From a checkpoint of a small mixture-of-experts model trained on Wikipedia.
Training: a variant of Adam for the experts, 5172 steps.
Below are experts of layer 8 (counted from 0) of a mixture-of-experts language model. Rows are named router (the router's row for the expert), up (a neuron's input weights, with its number) and show model dimensions 128-255. Each number is 128 + 24 x the weight over its row's rms, rounded and kept within 0 to 255. Numbers have three digits each.
Before each expert's rows: a language model's description of what the expert responds to. This comes from a sample of Wikipedia text that the model never trained on.

# expert 8
What it handles: Numeric data cells. Table separators, list dashes and numbers with units in climate tables, geographic infoboxes and NRHP lists, such as |, km, sq mi.
router:146106148168154126058117120110119148141163125138135152148120157136179125134104084118166100176124169129136116111131127127149112125136104121128136108110125108116123122143159176100124156085126062144114148090119133165139140172110170115136134168170109164138162136130122129116136111130119123173155139194141148108095112167130141108129169145115130093119098128138144072133163102125154093090119
up0:116114089113058130170133100145099151145125143118115145120148145169121096132070159148132114151151128109131101152104100132106103139102111147141114158130138126132108091135077150120143134131121146094137093113123100109127135132085151161172131146100107149110104107158118149148124128152114161131121170162088146175175111116132130124117106094146114127119170157123137111138121105154156130124132
up1:144129140095180129128139142119128132154102147165129152129144135140138121122127125093154113132135145148066125130161167149069122092157127126115135163119069102142138105115113139140121174121125121114147131126125123114106116105114110141127154167117126160145134123105120156128173145128085100158100122127126055183144108202122122141157180135140063117097125098119147128158130118151133163128148
up2:122110112178117110126125105116132090144168113135142138082122143084086138174099120107128101147147120161123153172138151123152152129101157162127086172141153113138130137099114138075118166090146143129126172090105171133136173145163150149120143154140145079111143115138142120154126111114145155139131142110108176107142107167135122167153149170107148131147118128123154151137075116158117152123159
up3:072107100114148149160138160158157167147131105147126134119113160136093160139144125108117144100122096134135126137138110180109105142142114154101144129098063143128104142158138116143157135098142109122139145162131106126136116150149124116166152129125104117067098079137147135150172147136132120168138151109119103111117125132105124189096097135119144159111058113139125136125119170143124155088116
up4:158076153148119160115086138146101092148121169118130171153085143205116134074121167131101120116126115110128153095145085160128116144112112095118127153127160123105124126159156130162135194131125129092139104133157119124155088104127096141158160122134138151136159122134113122106080142111120112121058092100170177143117121146131112136159187137170137124183171146105120123132158144128176112159122
up5:077099121153134134085159122119118121099124144138117132147115170174121169151139143151165099136153114108119142130158119161099115161118127120102135148117153143074146136130127103152154098143142148112142122138134115120088140145120133097136099134192122141176139127128120156140132125145132174105124152108107175141135148134112122114137158154183134121147128097150138138133132156109097148104137
up6:137114107101098144117146138121135132158145119146145145125127145107175063132083147092129118144147131119100167103087107164124136129128129111112096136136118112123126128134142121137141131148158127146152133138116136124076126131094123141123096132123093140115136110144150093145104138078105229108131160111083117126173139105154109137139144137087181129125117155096100134155121172117114134134126
up7:118178121136151155083146159151091171151149132120088126067118116110139154106127092128146122129127088138153168115110117122104118156143140092150137122118169097123139104157078135099159120164130123094128092139099133122117160111116164129106111113126138170116158135119159145102115165172111111140157115112091125117096100131139134139108128162077102113124128110128106143128096158143119149145152
up8:089121131144141117132159136159129174137147141138173117131110107118140135128118088125133163172124095112167105125142123129108116122122145161146161136130128065171109130118076124131156137090146151122145106112096153113160120097125145132138156145113077074129078138153141115163168151147133130153133119124122171107132137103130113105135070099152119146168109136139113171167138129149109100169138
up9:128143151165159140091110112137129131172105130112127123048126116179130138142164135143124131105126144152149182114112113155103131086102099139114132139154161136172129083086086136093113181137155131109159113099088126137125157093134102127123159103102078142112077145134130098128135112100108124144112111113110070135136165141140134139118176122149129148172108108105118123115135105152094137148131
up10:145134123110150128151104172101081139114175115140146105151156157124152132147156152141142111097134140105108172107115173108128134108122116088112053142117201106142117140157124109175126164167134139144138159096080121123161118155159142132142127114113159113129085095141133115110128117136134104079124086135102174115103106163102129127088118102109143121130141106131129127128135155091149124101130
up11:085127104098085145098084128167168139132122107136136131127117165144131119140160149129138099117156140142124146109164121140097123125146098126139124099138074138103136146083114161123154145120131103204071140123118145145140112144118138141115092110159114109094107131128139139123146149145120136138093067087153092113090119176153117106150115138171130129130139109157129100100128136089098140132152
up12:101136165091171117127154125148138136104133145088136156121148082133156150120165160132123122151141096162116123129114115134126090121127104128152197115093113156106121108111124197096153170136145131129125158178149174157139147138136160115180130124177129160152106065145147111106119177155123130137131088118121139113081153143093125118172132138120107116124179150129118134105155157129096138146157
up13:147110124147126128161166161172123111154146113176131155098161149108118135134126108078124128112109091074107151163082120136126151106101136095088150116097136142130128118112113124115157132114129140161116090100165138128134106115157096141104116123172152100139116098198104126108139118119112116110152172111103086123121165091151113137089139130111134141128106127095121090153116113143118116136145
up14:145166108145122113128132124134161151134135167124136138137114125165154140093103151115165089153116167091138140127155137154118164100108157141115142148123097161145135091100109132153084157148137179134123145123111117121118122119106145172145104116138108106103149098132110098139159110170119128128114086127153088140151135119166134143133090126150154125126082092119162138148137116083149101117167
up15:150118128100121116098103109110121125153136178119141139141052130064138128102094108132115128123136106133164130153119152100127094101128134146145094165096133104133138102153149135073108105131143135099150120145115129162119143114140131135141143147179108136144128137151153143122103122163107144158106160126154137131150132150122121119134154120162144145136115053100160125119098090127117139123130
up16:145082181095136158131112113127151124132139154102112119077133153113162126113115149132163112154106102160133119070139127128091180129115134126137097130119115170124123180120147146166106133143131128139145095145104074084119141124130144186083130180151170126091145108100093116152087143107114145127102141150106116151089114135149120114112174122138148077129063137086107112099120196140105122102160
up17:141118122096097159075111143111116150113174106116152106145109114143181114109085148119140078153128141155148072111098083127113111120132111128151132119117126165116148135143145165148142141127111120137140124142151149131085130143142127135098103144106109113145160093133124134124146132173134159127140103093158136088151112133172099151173096119183146093144108140139105155099112152141095153142107
up18:101107166123139079133113171143115175120137125130147109118122158093156138118146142141095137110132128123151135101096180116137142134162125125152110136094109116137129121124120109154127132138141126128173145114129131083154115109128111123084108131114069108126147111131140126138156111118106153113147082119069139113156153101134130153131139160150114112145220096132140178150114113116140116117129
up19:118154162130139123155094172074151177144121121133110137102167087109148149122146109123145106125066162137159152142128127152122143127133123136140164138130154122108109114135082134101131132116145145076136131142098081114111122094126146153112124135176129123109127106124141133125092130159141107143130099152066166135118130125179119138094157125105132111151143138114137116085130143113137113103107
up20:142151164185139088168155136113142130151120129099151092083121141126140133122115113137135192091110125128156127157154116123121124109140106164110163163132117127122127119130134130092154152123159117092124141136110109108150111149146130117126121124120135108126115152145134138110133136136141132195109108100115082066135126106108080143152095093102121166143128146118123115126121129117108094128144
up21:114124146123161114077149109146146125171139116147110154109121164110120126128150120129100143126161122103129161137135153156125117162132075122134095156141108184102134125138143122128119121154135101104124070112096116123115122160121102145145123117121175105128139131112114129110117133104149135162136079115122140121114140136147102127128169116122152126160140146139117177092083127132120100124151
up22:121108101150104099158120115130089088181116109135099138136102158171150117115080131137102128113149113106114088153051116103137115130133126118140150166149141128101124125121126125118149138093100107078137107125143122130115085114090125133157182125114100117139105119155141159132154132147125196183126144118173096130124144173143097147135122101149068130159108114111102165136177135170144115130119
up23:147113111122144092139117136122137130118143115118137137112181104134133193094124114093111186103139137156183151137076136118108133118109143116105096122123093135105118125170139156160127146114122143091162103131175124144141121094121161152112127189152125124068112100153184135127121136148093119143113120135124134098130123127112147107111124125139103158131110110112081157114078152124132122109135
up24:136115107100134098115121148135138128116108119121128103155114148138143143126124147117169156109074123122156138147118166185099133152146109134094110085127078169101142126175158126140112077162154139123151120179177136139134143181110078111128147142148082080130139168099133154096128129139132165106105124120121109127111201112091145173120134114170150127104086148120121159107107185144125131191096
up25:100100141165145128127136114101107133139141147102130131142106093132124150131135127168132104137101095139129145143132127162120106140116122134155150112133136129106153115141114178126128170139119121103141105145135116122128130132117147096160110116111084082142117112140065160085083117101069167164133151117123150121078125131135124125122177096099100099148116115095110141108146135132139146165105
up26:108123164103097128129090121141089117142098123127125042117166182103160150125126123122147187095139078114154108160115133143093148145126090139101122099161160144117105139134146164109175133085149170140161095148123132134125134132096152170103135107157141130099127123134115129087128088131104169134179164123169140113122118173120117161139141084125098122107143131084127138159081155122139151088179
up27:105138105136103150133154132125087175154122115128128084155148125144103144126131118154156108145137081118166075132093126136147115125147122140132152135093116141144099111081103102150159175069148101084155129127127107133119114089120133125099162177120116100158114133074126128111129148177141119130129113135119103103150167109112112116171099110145120133134115116134117128046119114161155095121111
up28:132105114124130154156121113123168134136166113161127086166174155101128114136132129119164142137132132156178112099100108131142111121143146094131182111125137140149166137158083132112087089101157158136134135113093195099094134117135139126079133156110114130094104135148091106144161095119148136144114156102130127130196107152162146158182109113083148155102114114094143117117162175142135160182128
up29:103131078124129108153093141129121175120137160113101133128077158078157153145169134143155180123102125111122137132129120131106117097153135122174123143124135125142136076153088135103144127109140153179122113167115097130167069135109161144131134126092109144146116083115088156123117129134116112103137150139134169089161169160132092086121104125147158138148175130143113156205138157130146080131133
up30:132095144133088121095121120108092140095127101142153142092141137141164165114156125115144113124123115162105098142147108144144132106174175116129179129139219168126142121158107110121121151151132142147144075142147130112114119146112167150113156149182149092148134143137149104109129092131135165154133121141138158142105106108179128151142126135117136057120142100106144095131112114136140128118139
up31:144127156133142095093145092137117120140118136139119133112128172129112125131102102091119107146128120085139138148105151179132143170097116150153149111101125110172125136104164110153101098103121126145105104127135131128063099124107130138116145144101146113103142153104118162092167115140110088153118114079158127163162097143137131152136120151138144123153108126112136124082092144108134150152160
up32:119120145167090086128077100139082089143106143095102158127143137119180138143117097144120074140129119138093118150082215106154123106130154150125156132141151110128148101119079114127110129101109178146133135124157151121146144124124172136132135161128065141144130128144120127119142107157129139171141091161136138107165150154132108109113108151150131113219106116114115116144110107137151155116140
up33:133115130118120145131066092142140174141134098117157135113140134112122143102147160146151085135126143106098130110142133113129106097146118130114116141123131133099092094127089096098184158102156150135127099161142157136148127125134141114118115143141119175128152161135117089060065109122103135123105125125133143145127116128137094105128116092191123127153098158148105088134150094159186122120142
up34:131131155121083131145105088178156143095098159115137154161103073136114123123115112128142144165123120081128098138102143168130153155128123133139128109103120121107121097121101116160173136104162142086131138142129129126140129141120120185131139125143145096132105118122118127139149104130098126101124137103113123086143169087152089126173129095136179136151118114111132145111147145164148114135150

# expert 14
What it handles: Table and infobox labels. Row-initial numbers and cells in standings and roster tables, and infobox field labels such as Preceded, Species, Population, Created.
router:115117120135140137114096126098126137152116142123117139146097174098157089132084118136145116164121088114126126134086171105123123099130127125148117136094117120115110124103157128112133137113114112130135100137145134111121131155132169114117104113157161196133138092107123173088146123178143118142124178197113114117096124107084127139150126124156117105140082098113123067103119147154130129133148
up0:084085161105129153121119130180115111105118116145111157132137179132130132139137153111146125143130165113159111175132140127134157095128114162107163147145125151140144106084117160139157134133154113148121093141113115138147169117142142127135140117125159125068109132133168129120101129114093124106104110131108154096063114131125090114064127126127126137091100105140123137159092133128125151134166
up1:104103104127114127069128139143130079130152094122125170114103145160127127142125130133112144120126096138118141141105101081149143132154120159115168105109110111101132136146135136131109109110112154114085146118137114131149076156148111172109107112137104102131102139125153150119147154129157157126139116137106140102122142120140110175174147160148190121102145150154078160108117127097122129107126
up2:101140120134117129162084125099113096102152090172142079141128134121134150128146111155128085141095148107092093098149152176163158145109109105137103111148140129131129172114155126148124152146108121154155125133091115113130140131134123138105125132116134082125102142134113116102124114149148143141073176154134128132134093169145164142131152146139124108101113119138133131102183164127135097110122
up3:141145038149094136102122208108130119060125148156159109123122157159135130132150141124184101126123135120098155115081115186157122140120137086099135118174111165107170155145145095158073135145135146090103135172119146144125109119143142167123124130123130108093196095137106130115135118152135161134110149176144118107125101142131190114160129167123102174121133112147117110150131129098101121160119
up4:148108137145115153126099126149152114123133118083146121136151160141132131117097090112169077165122128170113143097135143108137102128143151142137105135150127140102131110131106139131120199125146131133159098138112150108131119105180144171112138120103124102093127147120173124115127132113122105124136124138051072108074155145124115195119158146099141104153134101100148091106098137170126138164122
up5:123125126093131125103111156092158105145143140125144110128138121153134137112106101090139143123171092176127145074107128126122153148154154148136156104132129132136107122147127113157159121140145147102163133166137153158089101107153107137105145117158095117146119154128145154127143125160140131096169114161131094138106141168162115130128067153150138136173170127121099083132102193114115138172097
up6:143117107134155161128137133166126167114134137136133119144128122100153184105117158179182136148165175156132139055111110138160117153121130120114148097082167103165151139119117153140153112143106119145113145192095116130114129123141107098217133137112111149171147142145140112137134148189125105140131134140144131125136113124131109150109165148122147157114107155171134114218155141101068146124136
up7:092149134112130118133169142155135106107104127115159099126115140097120133166147170168154136122120118131116163147127146151148106114135105136138136130148097106171093102112118172164142139174165144107120130121069126143121126123133123111121138103145069158152138112130155119129163139151148116109125116141144132142136155114120137117116123145110137127145118127134123120128120120129174174150124
up8:098134087145109058132099123171087117114128127132099126155102132077140135121133129102114136130102136131117131145121139081132122158165137129098188109126146116142164128155140127128114124127094200150113139138109151167090151103074119147132128131120111142099129126148113156156134172156094147138102139141139135104184130125156146109147150092096115116105136153126114114128104097122150164127137
up9:109109160093143129108103113116160114133120119147157140123139127132139149109129147099107116146111125117188166116127108122122113178116136110125162160114082148109115093126139146117162175145148161126145096108138107136158148160103100130137102127151095188096141084129127150135183132153122184095113104147136095156102119139161175119138095116116114132143167160106134109109104158118132181134155
up10:133082135157175135134120153125109116130117135146166123146155119104111128111120124145159136146145106142152111172149124146135107129127156102127136137158125147085123138150134121136127114153143165125166166133034107126170154137124140093144131105139140164117152115122137150121139126125138143153096134142116091142095107182153141121136125170138095134182108159194111074144134177116158155141123
up11:139125130195143120075146118178125124098065107125106111110112116112153173123150160129181099153090114096130108090152122105105116172134150107114094153151128148094139143091140124127115121121125112134160163131156127120139138150146144164161125134128078112175096119102151137113146107117141140115108108147093121136089136110200098124151138114158081132101133089145109117131114178118093152187132
up12:166090124106132104123129113147109141071143114109157131085068164145126162115095145136090120136146102091125118142134132145100085088133127121158126141176177123096140100117150141125102107130138117086142133110126124158153157111140154141120122118107099111061132184105096079108103117136172081114120120135138139098153107164140133215164147160105124136103121146116117125090106121138140125138107
up13:099110103127144085132138169115175142103125152143146127137139180099124149146136154160127174143131104159146139151146131144123123167143122152146132122132156118103123086142148139119161142145102124133132129136129140130109184147151134134113141119078075118142127132148135103123101178147136118163135101093135154157119117179152150141099091114135113106154136109142145096174081169089121115131136
up14:136138129111135097157133090186148129154141139141119145127122130166129143062114092128163088120124129126154147128167113143120122110155137117133091088119091104163140121130147127126122119160130096166128118110185108141144152152118140105146103128128151171110140133117121161134095116128109107098115166130123143114094100100139128168125160118121136121123120140145152133146118135135123104114146
up15:119105116123141112106171154177065111156199094107119137121133105141124138093127141111159148137133138091143145146148110107126140137133146129173211083162125080138121125166112103142134172116146148141126124122151128140099146123146159122092143121133123152139119128130099113135182114161139140148128124105126125127109123129159159086104124115128132115122127143167128112161152128121114136153134
up16:115102122115143128117087109135094111123141139105109137138080168152113153122097136107190172122091125139147144141136102136173088117151100116107158133120128137111119134123137123138126123174078157126140115168087090154115130144105123124105076101116139167114112087153141130130198126160123142140141112117180131112090153123156115124138144122112128075131114136137117132166040115113115154103094
up17:084125154130121152111115081138101120121168111105152125149124140110130137147111124156146134089057106150177158145113143161104151150120115197120110152142151138058126092113057167113120143146186170098135168097092114138144152152099108121128134077157114152095116122118110096139115091139141123134147139140117150121134140178129114121149128135121085109136144097127131099096126104092055143128133
up18:154116113128148125138141111175103187110116108067131120149085141174130140074119141139139100114131126123123129149151153150131125148109119125135149111066122138135113108142098139149117145089124085102169179103112140123145132146103157144112100132127126150142120168122117100134133148191113141121135129131144129134141133132131103089107119129124182108117158122125134149149096160144118123122106
up19:126166117098134127131125158127111087106134129118093133109165182157162138116143169116159109111153136130162169174118128127119129145141127129141126141113133107119167141135089153100156093170087146143151135141111136123083160079079141122138134135094135149084110137121135154122108129177116140100186138169152156119128132131122134190128134111114126147137102150098152161140137154113144129140135
up20:169102146147121137132138132123116136123142164168108129104131118106167124106114131125133153118106107133122098079135136158133157107114129117106101159145150168128127128126093159120161159127128102181161092175091118113158120137122145157160150151140120084131134100121108104137130138149116139125124133094112139117126120160204115092120162104120107132172123135150110115141172115102109136118106
up21:092100148137147128142082122145113117115134126138151114109152140085160115113123111108129120132148161139140096123183099148120128105152162176090140131157122132153161113126118131161119114110112130172131164118119115169137108167156097117109170099119099104173158119134152121139127121129100098154138116133120170150143094111146146113166144125127136139157142091140157175144120093130083140098114
up22:114123120132081151127108081134139118152126112171144128137126119117110136126190084109084146088117149113135119101122158142144159117130117120138143139146149107098192110164102075156149120114143175171112174145137197158145103115087136155125133143121125163085153139127121149161130131116149109112158104138133158110130118168140137094122131149189154082148116136124092147138127074126165119152125
up23:100097112138144120119112124146136126144087125153141133138111192117142144126125165113133123099152143139140120135118093119116133140165144151100144157122139140112078128118136122149156161161101161154099120122122123173130106128148128128160126141113097102114182123128093169167142109138132114184160108113107109100119100158142158116141092128118140108124228103110133119178140132089115153128117
up24:214156100117092100117103104178136134121140142057119110132148144118135145128153139123108092049139135120101126155132145170122115102106150131147101131102133129104153102143113114141124147140146154091127116118128110150102097164079120147117122142102134162140125132138096116124138134131137128118104125165127141123143128156132156150180123135188094119151114104124098145093119093129139146127179
up25:102107157078119141150134138170122128116133116109128107125107127097133119078121114093135156094138139139143070132140113137161121119130135160142102134127113176109189112136134090095145135152147122115119123170118132110131123170152129150062061111112150142136117123121105182133081160128130091104136123131148134125134158112117129102120088142135123082151126111136131100163088134144075115104141
up26:126120112113150114097188077159133140143111122099123108131121134148111128138134079183119144161121111092115136075095097123134083168168105153099164145139114129108165152132155107145126092091138111143134114124152147105131120143106155109141144135148117171132135125158140119101104091101129121108175148099159111089129108141114101155140121119101130123132108153141124150168160067115136123137117
up27:078111119078123127183100130141149108125128160151109132127152173156144138113160137124118118088120105099161137132092104161119143103122115116113116155115111146101153115123082144132170143165099143157152087158152126110131156150106129144175152114126129145165127141155127120113106113125135145117142102076127123111137143119168159139099075122091111135148092135131122155163108169123111137114162
up28:149066110157130106099125113070114085149149134152099108128133139131181117176114140115120124087156103110112087097115126140173114099131155094123155085132125112122148129133121088144162127145150148065128088136105078128125092134142130133116144106146096120149127142133158137103150107133101125190132141117115109119156143140130097098126114129168113084129122120143090136112109085121156122103121
up29:105094081150111152136111169125160157134095058111194136086127120116108170119131094099126113116143127159100192167112153153106157166118142105135149081106116136138152102108135122130136118165175135145138149130146162151127157146153131099138107162120184122138132124128118132137123130132140144172132147107189164093110083108119165133144100153131148151145096162137088156186108100150138135114153
up30:110124088076129094114097154147138123178121097125112096125120122141146114120148092126123111128138072131119134120124158110090131106152103147143128115125120116134171144097146184111150126113139103151136096095134122176136127112110123120108099088122121127119136167142152104096166158098143140147130146112120135159199091135113117188130145114120168113146133147141141104137130137138151106103114
up31:083111140167125090130116160123147148129128078141106110137151142129128151161152133089137119187142095146087088142140116136165154130161103111143156124167116154068148108114154104122158125104164138115119104147166146120142142057157124094097142135147114137102124084114129109096115154155140162169108168132117102152106082166151121114107158135172102095137145120143078097126105158115111153131107
up32:142138145100117088168119145161155148135146172069134138127107141170153166157124144166106116105127126136120103088076118086110104147144066111155144082140137103100114123153102122144159124133136111164122149132122143195170166140143127127154155122110086142175125135141137130144154151143116115134163132125155135141154127150144126094125107142114108160128136132142152096163099171119178131142103
up33:100147104142159160120111123109096122162139127119135133127175120169135110162093120138160170123142134111155141126124135155136170116134154097119138103153121159114143146124134125137173137151088088134088098138111107145081128105147140141162116148144144119160148104105156134108175139154136125121178136138116124090098138123155156124131118180111170093143140062147137108152107145116121171098141
up34:176133165104113123138098177118122120114124122130145135135125114131146115086106142110133164116135081167136158070091086139098128112155134140172140107110119102056092110119130112108109143123092135119136099133112109116106115145101118117122159141096136121106143135107116113138132134150111093122145119107152120164120141155115143123124124145104105140099074109140100193082123153126124167137103

# expert 9
What it handles: Nouns after determiners. Ordinals, superlatives and head nouns right after the, his or a, such as first, largest, previous, city, twentieth century.
router:089141165128168129152137160132148138127155153157116153098132155130177159092166130133161115166096130096109120127113107133150153145143086136097149136137136117134151083123119127129111100116133156160137121150134156123132145149136193120156134110126131158106146135134162121114125087078159169186146156214130143108079097141096137106118146120146106065097112079098158087154123153155082132121149
up0:136091155156121106102155133141124136121113143130137135144091149119130082083094091110155156119125086113162139066128085147106120137135115123154112167126100138101120115120120155132101186098128116154173116210113118153130111133132093109150109129107117135104127108145116120156146149142156126151099136140136111076120142150130123124126124147156125109162148154153134136097080138177110126145094
up1:156137138070131126124152090136184170142120115152135146139115115162111076120072108113113128136145088113137124107130106120116145131112130140156138140073108115132117121159151121115091120144112119105151145124149196128098151107094125135130114076126127143094100100140133088164115143100141114150118139101159157141153128130104150123099126164143081127120146066151174151136132154126161111088125
up2:138142102138110092114118143120125124087137137139118165123125111125110107128121086123147146143116152125109133126138129141099119119106148101144128167129097139112125127122139130131097155178164150122135113138128118105137071110113183125104135124132095090101107143092133125064092129139107129124097124138129109086144134094157095119097138130142144128088133108135112134175123132094089147095193
up3:127124156107080144100119133130092120111097106140133119117130079132121155118145159064156141161124089132160158106134110144069108110121110124161118122131128171148172137165142143117127129141093129094086133115111150167155089142095134091086148137093129141114157080127119126113108102113151124041142124134148097129156132136159103137110125169119150145154129142122097185143120149125148165122144
up4:137121153109151114102144158135090158134127133138135124140132207114126173149151108138153102125147101099161121094099128152092141136121182114185105115113156127120135142131091133086211132099147079102122083138156159133097167114124122073085125129144142115168162146135084181120135163128095145121156149102172154126138147156175092131103151117117115134116124106134152135126119124112092148129117
up5:121125144143163154090115126139142091162168092125162102128143143162110133126109163130094170122154136147124127153118123065122118121153118132112136117117101072138119125116136123127145159122177146100173135156138126094133127122140124133111101136114115121137108130106163112191131099128110114124187133116138092127123136138134141144128135108093125104114159165088120188096156093139110122160156
up6:092105099099133071117130083119136112112150135103138132162125172114144101128118105124152118124131177077154134139116118139118067120110139108117116100160109088110111144115120111120148154111141116140134128139130083110136130147102117127118139150117130107144116123154154137196190132131131139127164140108174121076096140126162115155140123098108156133105163114107155155127156115117109147081100
up7:087117111122148118127104142159148129135112115100127109149106126102148144128138140125128118147136105162143125102084165120171125080096122090106148101079130068076121131119140120106116132131104122134126119140133178106111150130097158104103109117112152133152148134144150138122109130134157156155195182103140104154109131122145158086122097167140177099143099129111125156127123176143132092136118
up8:104133157156137145130175104113093129100117109162136175128091138173150126140140084129137108113130122104138138163135100141075148137146109138134119144155134135114101141140091130139116153156109077120167130151063124125095154085125153135151134124082152174072108103107154111141153154115131157107127128127177118107139152140120101144117122119092099115106123127150068113097142176155146147117096
up9:093116208142101112132096100088115146137129138089170141131138144184131123126149144116070169143123131166099106082153144114142119132123120121142100128114149114165115133112134102114224132135139107079116155155130081142166117131137130135110087123163094107115113086124140130122102106118125164109146119107097168128118142111156152153187125133102116101133120122105087184154150135129133127154110
up10:124129144140103062138125099126125111116151102159165138130120122187134170117094156117115150121145127119134125080097106163045133081137139129138132120152153124144132186137154110147148124157115118113142158109108090107154104133120115121071115108145153130167126122115109119137134110108141119080151117139122104145127133124182142128121128174102132112116088146152121169093104106100151155118182
up11:167104124136130128115127108130112138164121143116131147137157127113108126141137125117152141130129108073095144079143152169143153109120132155157115148081108136127134130141126111158104141126122136129131078133119195121143096105094146123136108136156155115113131146115167129152109120111139112136096113117125111129173146150157101146146163146168142097114148148115131113128106111135177152120148
up12:159141104132118096103121105134090117117127128106144117143148116125143164120101109141151158115134180107143143124159191178145091129121128092131101145075127134132117138139155112109133155130112146137142115101108099183134104167129132139173131122139105129111154143084129133091124117115082144096098153109133119166103122125103116157130127115137114120172093122124120139136111142124136159156151
up13:159157110146131109114140112130163137125135144128142085153119119123127105127137124071157083118109149085128173121119115100111134142125140124106120082132154143138144141121153134097131134128196129102142129085122114140171106128100193121110115142085169106111156110136132110103147099121132137150133157136101137143120110129114107119141155145135135169162088110162148116128138150171138132128172
up14:123115121114119145114123151164145136161131093096095138119117161150100169139136134113104160088083173126158122105121135119093141100112145101138133103102092126135146144137114191139125145137116124103138078170081087113143190139113131135153164111131130166112111121151104105086125151129154138115132119089108093124152125092139127111152134153091080122128150102150109147089092165114144106111098
up15:100106130156114166079120055111114173134134102076138110131105141116106129133081119134142114121159107090129079147142147118144125133111167140110109114105143089141141117146093113126084150113119145141150163107130151121189122133117114139165138159138084153157144144139166131116129122102114120063117112121119128151168151140101138156154059133101128115118146125109135132110093069151165130069139
up16:138152103155111099118145144114100131161111120093142130149124139110116163137138151043153134133124133127134130097130173096121115092132135082118145141123116140122133199124134110127148139087127125118119123123116171139149147165102118091113143140127125115163115170131156150120093092127117155131139151139120138094149155085150066127097102112167147106133139155123091154170142140152118109136130
up17:110118148124174117111124133118139113137185168128163133179131138132117141138113129101132128130116136135126137149133158074160123090106108127125144149121075093131146126139101145129112133137134130102134134145119146174136164128128114105150091120145091138121076099162167115111105115104117136142157114122144106137125169144135073141191114123164149127129105132141112129130093155142131165109170
up18:129107102134094124120099069156131151168123111101138135172130145148103150138120141163161113128104176127107122148097080100110114161069146110121142187084096115102096125137124183118118155126157144125123101108113120131172121201086094126155111125114141121140133144139190141120150133147129131130121082116128120125116145142129115134127099151082158107121144102127124143129118126141129105113173
up19:122075130183157138099135079142120108125103164090130096145107153139151130163129121137131151191116170157109123137139137134148119098105118120132133109112138135121134137142152135124146141104136126095160095146134099120142135157108090143138080172139101153165126121109138149116131131098118173139138175139124142146135109121149124112110136130119139119138150159060108123144179175131117151126110
up20:124114136120130141115139104148101093183130120094120126120137119122116088184138124148073143126131089118091124108155126108119157143173084142131115145155163080134140154140124142143138140114107101083175165145076159153151143140115167111107184090152106133130084119129122175112152106115123138094140111155136116105118120124108124159146132151137114099119112117136141088165124172138153109107070
up21:103125139097152120137101134124124115151128108080141131099142092143135068124123156163154149124116117118119119166137147103109116206096146133133121151115093081116171150128130195105122135144180127146158093151117139124124166136081117119108142098149160141093128158124100155122138149162112158149094166135135133099109126133176092144126100118138131156150119183067172123123118141130153131133160
up22:124127078114154127111098114121149113153161140138146142179175105101110093149097126128125057124130097162113168126091108096080157128127124126107106112156110141129152115140149144155184137138141155095137138127133125124129130138156114144050131124102082146104145113109146114114159159152130129128115088138139117118161115128144092139106163160123136104174144128167136130119111109117079106106142
up23:161127125073134108148124118127122141145157117121154154113117154145097088079130115091136124130123127134163148123115179156110138168144142124113082190156143110090151124139140167127134123110146109097110126121128111116125103136102159117113133097164150144084171132126129118139088159131112084108135140145128124101113126160120129104079145095120167138157143166104129159116125103119139147110129
up24:110089096153114118096124127130119158158107115101153109124122128120125119127129119138099119154119147118131121103159126144128102124175135111173133127140130131084132103134092163127134121109149154120167135141147139096143067145109112102132128113135121122130153097149080163149141127157108106136141122099147167160108118136117093153121133138114132181179144093121142085115148091115120139171084
up25:136141158142078080115097142122128123164136128122172112115169122110122145102164123083141173080127104166129115185174155081127130138159102122150094161148143132115147123151110120153128136133110135105151121131111153096129163110108136104113117119130115148122108069136138146123114117130133191108085139177162139109128133097104131144126118129155129133118089150128100162110083105151118105112137
up26:145108110091157096104097133138133114151107165087119138152139117148103169141158135091100123116124119131099116114134124116132129119097064083134168121147110131141149168114122124119148121088144136071136148124126123118131137132098066159147124132174096142112147106109133122118158099101129125119130140127115108115135147114171123126134111144160102065121100121111095148124174150139147124153126
up27:136062178151123113127145124143123100067091149126148088126121096135116093106116122134105172136127161151119117119128128117122097135120056164125140099106101118095097129161127130132132129165111116073107116132096106125113110132134110132148103099109097141120122116120121118095132135113108120163149129107169134110152136136134106142132131155156110106132138146104046116123167149140105114115127
up28:157102111157139135107169107142129133147118123121142132146112126162160074089133118143171129130090127118120124102114121155159139061112132124122151119119101185149120157154119128095144129060151127150139095167116095147124173133125119127147122136145115087093173153112146128128153125113097107166117163150129109090125163144155123133144135117141090085165111121148104126144114144124168107155151
up29:126065107121115168116143156101092145154116176135144155122102114138084101081108157143165158118117161110111118120119134141148135099136142109116111136132087105127086162188117110130141137159115136101144163125103079110156156126093140105135121163137141165145169135102108130179088132120087144135106130156126144096088132121135108142095154115121145110166111161139121135144114098145165141141111
up30:111120140132154145146120091151113153097107162093114098115086165134145132131131126157149122129092119092131117151116133117130098123130130131137099154123105100064194136145151118143083120163135150138121156138077097123123131130139114146171108166132113138110123148094144144099113143148131120118129166184159100129068095112156108125105126121134126134095134148060117146140128134129182125145113
up31:124090114162103122118154125079130097159082108118113108112144162126136160093144188170159110156104123104138120124103101113145134100111181126150175132095154125103144118150128141095114123154186120121066123113132129129161096123112107156104171129129142135130139103175142180089119138151106114150099114147114139125071108175106149121128116137146137105154096119113141109137105160089123087132118
up32:125125104112098167112138126155136112151131081125138141125117126150178101088117167119141132135141122133118128165128123102136164131148137085125141121108149127099132156106134136082122152147100142088132096149125124137137176157121138088133169122120149138158166134148148139142103114136096115114134119180123107087116113104130171098124152147132107106147157135149118144147119108120167158083161
up33:166100131166091130114126159102097147151106125149101155129145113131147163174122118120142112116110171122111175162131130157122141094196133104117157110093102154149075121104148152106106098125140125122113091144103107069141138129131118130146107125143175129103125140115139118131137164104133114113125093131169108139125125123123127123125124158103134143097146118127130116110114103143137151120107
up34:081115119177118092128115116115104131109154123126123089140094152120148144132101128113095146126123121100138155129082116087141117121115113115124098139113096116121120124122117119145117120127206139127124138111175160150132091189094108130100144117136100136112127146197127129148154137148107138083128130129123142101179146142134110151148138130148114159111110171133116171120177111144135068124129